Experts of a small language model: width 512, a variant of SOAP for the experts.
Below are experts of layer 5 (counted from 0) of a mixture-of-experts language model. Rows are named router (the router's row for the expert), down (a neuron's output weights, with its number) and show model dimensions 0-63. Each number is 128 + 24 x the weight over its row's rms, rounded and kept within 0 to 255. Numbers have three digits each.
Before each expert's rows: a language model's description of what the expert responds to. This comes from a sample of Wikipedia text that the model never trained on.

# expert 23
It responds to: The word the, usually after a preposition in running prose, plus same, entire, whole.
router:122137142114122130125159113108134150126150162137177110125207121115134118147159150145141122146150097116127117107139132145140117128124129152101175115155108142146117141167121130146125107120127141
down0:166108120086164103094083176099095129154158129130134119166159127103100158109121130124130122130146086147131162135068122117133136151156127104113152130181094113104135116117099103116125155134184123
down1:126205131128132164107140083128136126112121126097147138119089092137104120115129070161124140114090128096119143134098102111118166132133146122136125165144140140172129135156077107080115174125158122

# expert 19
It responds to: Digits in the middle or end of years and number ranges, such as 19|9|8 and 201|5, plus middle syllables of foreign names like Diss|an|ayaka.
router:128130108126136128124099105131108107107117119069156169189139136145117139105151099139117142147123170123156108174131120157166077103111138128128118140067079122084112144169119082102107113119150118
down0:113134120114142100062134116138143118110128142139140166160102156159098201139092124131141140124087181119126122098171117122106108134096119108103125113183100133080068121145099140172151159121151129
down1:103098143155121116137148141098127128131125145129140158111105123119187153108146131126136143118109080194140143134120127115088072139128128133154187153129135117120077144165084149103113161187151133

# expert 13
It responds to: Words inside names of national bodies, leagues and competitions, such as League, Association, World, Cup, Army, Union, often after "the" or a country.
router:114090152106129130140107130135101141090158131130131140129165121127125145102130137105114140142131114174128147131135123090155107097100115083114114113129088129086165134125111159127104115017079078
down0:158069107139122104119130127126155177108120109106136120112126116119117155160089140113138104151126130124114131114108153117134107127185123071152154131113187098141158107161121145167149132129155113
down1:135175143103077138155141113159099158165120101166134123115138104151123121102113157131088117128097106153139105079137151110151136106097167111140119122132138164156169110123117103183115095139167152

# expert 31
It responds to: Past-tense action verbs and their particles after a subject or auxiliary, such as led, took, came, announced, produced, along, up, out.
router:140106126129081122119116107111120148137133113127129123128140092107144148159134000193125116146128144135114142140136162132102146170165075135171125125127140126140098140126115128140135149163161134
down0:170149111144111129132144132127146118095155136154131197155131098140157172164122137118152156109134135130144126112145134138155140110122113133097085108110119138117136106124163161185129103159118145
down1:069155137091149091106142114113137158166115145158106107126131118134139119125136124137124102097146167116132120131131114163127147110130158150144135168133090128102129135143145101155138156178159105

# expert 10
It responds to: Nouns for jobs, schooling and working life in biographies, such as director, member, professor, college, years, career, after a, his or of.
router:120145134128139140129121133130108116113132097127128206127150102116126142107131085093153127126140152100130097139136122171103112146116171123161121104128154120146175128123100109188138147065099136
down0:109122188139138123109127108162125111153086150118117097141101134125108139107104134137122160067148107129124129085137101099162139077188137161161139112125128101107134135118106126151104099077098159
down1:159128135134125109122123061073115140076167130103135151147134126098143121156122131104145174101118090104101142136167156136168107112130139104152136151114121107123137137140164131125150161127123148

# expert 11
It responds to: Linking verbs like was, were, are after a subject, plus infobox field words like Preceded, Genre, Written, and table cell separators.
router:134108115106123107151140099149179130135153157128132094128107175150124109138116153132106148112125152155142132124130126109138121100102122146101091130125119115113106136123124130083099143108161145
down0:115100108117195164146131105134138128144152129110132087139168100103139165129134176097065135128119114135132144110119105132154130096109130119125118137128121131080143153136117093070141088086091148
down1:172144137144124156103115159123132159103152085158134148131100117139150143132142138122131131156101111135142134148152117157134090163119154170134152099114094078133110122176087121142148081100143098

# expert 17
It responds to: Line breaks, list dashes and heading marks in structured infoboxes and lists, plus labels like Date, Rank, Apps, Population.
router:113133160131188165126147140147110128101097167129130114129172182108111132145111160159144154140122122150134125107121137146121113092119133111143121141132189113093118119141117176139125148153116151
down0:148142147157121120178156141140082121107172130142156075172113091130127131158120135109131145109146154104145158115134080100156117104124149107103160112114087146133127140166137145088094111130145118
down1:154140097096166156170129124123119126086102132161132097183115111084139142129098138145143123140121102123114103144150095118152135120126151138174105152147108134121130133119136121092150135072126128

# expert 2
It responds to: Name pieces and particles in people's names, often non-English, in lists and tables, such as de, Le, Van, Jean, and, ampersand.
router:124106129120137122122180132140105122165116156127127138130085175106153132118146121126102127091165106064152170081123125136177143168139160169113172127127145106169124114131156126113130081159080093
down0:132139134148136153103158091180153125143118137101142122156123057146128138127107113133152127147070141091118091085103170147145096112100110181123148126132137137119113098114135182156120173138104112
down1:165128143104128120128117146148159107062089172126117152144147139142126158131123138190110152112126120144120143117145138153126126146126128188144122159135142143158147126132127133138159137146177169

# expert 24
It responds to: First pieces of split words, often lowercase stems like deb, imp, stri, dev, aff, b, t, un, self.
router:176137115149093124108138063131157120144103078127130129128075091136154136124114129076144115129120131139110194137130138095144147127095148058187134171125129081073123140120178121130098176148151163
down0:129128126138142095171117170106086172108149066117145157139120163123109132091151122127151119109077136138160094118151105142124180109117147128138152138134111163132154176128130086146110142154071123
down1:108154137085161100153115164124122059136134121110113116140148170120130115157080159147135147163138094093158118121107149146133132127102099145143118162140150108131093114160122139091134123105100121

# expert 28
It responds to: Adjectives and ordinals opening names of titles, battles and events, such as Golden, Siege, Second, Grand, Red, Blue, plus ordinal "th" and dashes in dates.
router:162083138121153114148137143140127125127132097129126085132165120124111140143124135151137097135110138205108126135150142197189070142140082087140121087128088117103128158142108119099124087134119193
down0:111137124131129122128119111112119132140125158113147148136122137113111100135122151102117127139104120140122141135141129132122144123107141131112136134100131137136091140128145132121164105096123093
down1:123110147169171096155114105119098168136132118155144114112131134131131117147171151116109147116159127162171117087099081160121100117118096078091111103118107091155132125136109151132100166111127104

# expert 7
It responds to: Pipes and line breaks opening or separating table cells in sports and election tables, plus linking or naming words like was, is, renamed, titled, vs.
router:137137095138160148147173130144122145122129120130141166129137146133125127109137073147121171131116105120136096177150150174052094092140114142074093144125139143144117107155120146096127124146137127
down0:125141155126119127126134127110166133122152118157120136121120151138085181034143127113151107141165153162105098104133157101159138141128153106125125132130109140142187104135099142119106150125147141
down1:113110107118083125110106110110125167145151176122138123075110142183128132147162143155113153134138131142118105129130101157080131134148093088161117134116099131116135143118134106090132165102120096

# expert 5
It responds to: Table cell separators, dashes and digits in data tables, plus rare word fragments in unusual names or scripts, such as —, ch, ak.
router:091151117155166176100092142107150098119127126170150130181139112120127083119101089144144130158096131120123139124121131158106108136100140120121121114087158116107094165109104138118099149110096146
down0:160126131168104119127160119116068147084106083127143132136150177120110136139144114134100139107107152135125138098158120122126125140087070087118124121126125071133129153112085088109161140161091127
down1:084111133127168121111132103093150112144089082123106091138127162128069147125131155136110113111137140101168108146113096165110078139089124100110124127159102130121155128141162143101127118106131133

# expert 9
It responds to: Architecture descriptions and census statistics, such as roof, storey, windows, stone, single, households, %, mm, plus table pipes.
router:111116095119130119134110016104130140122139099127127119128162138105111114140118147102103117117094134150083130091151155118103152125119144206083145133128179080152157157133124093105113160149102155
down0:154119162118141127100150136147095149094118109124150113098119151131136152145186137106074136127170137118119099118147179140145122151074121123148126116138144077112144124106114133122078117114158116
down1:122116121110108152123138061126093150152100101138155120111134093126120116159101134149135100135108117094125104116123168160105192114120099140118138114144121118146093151146156135133134116170117107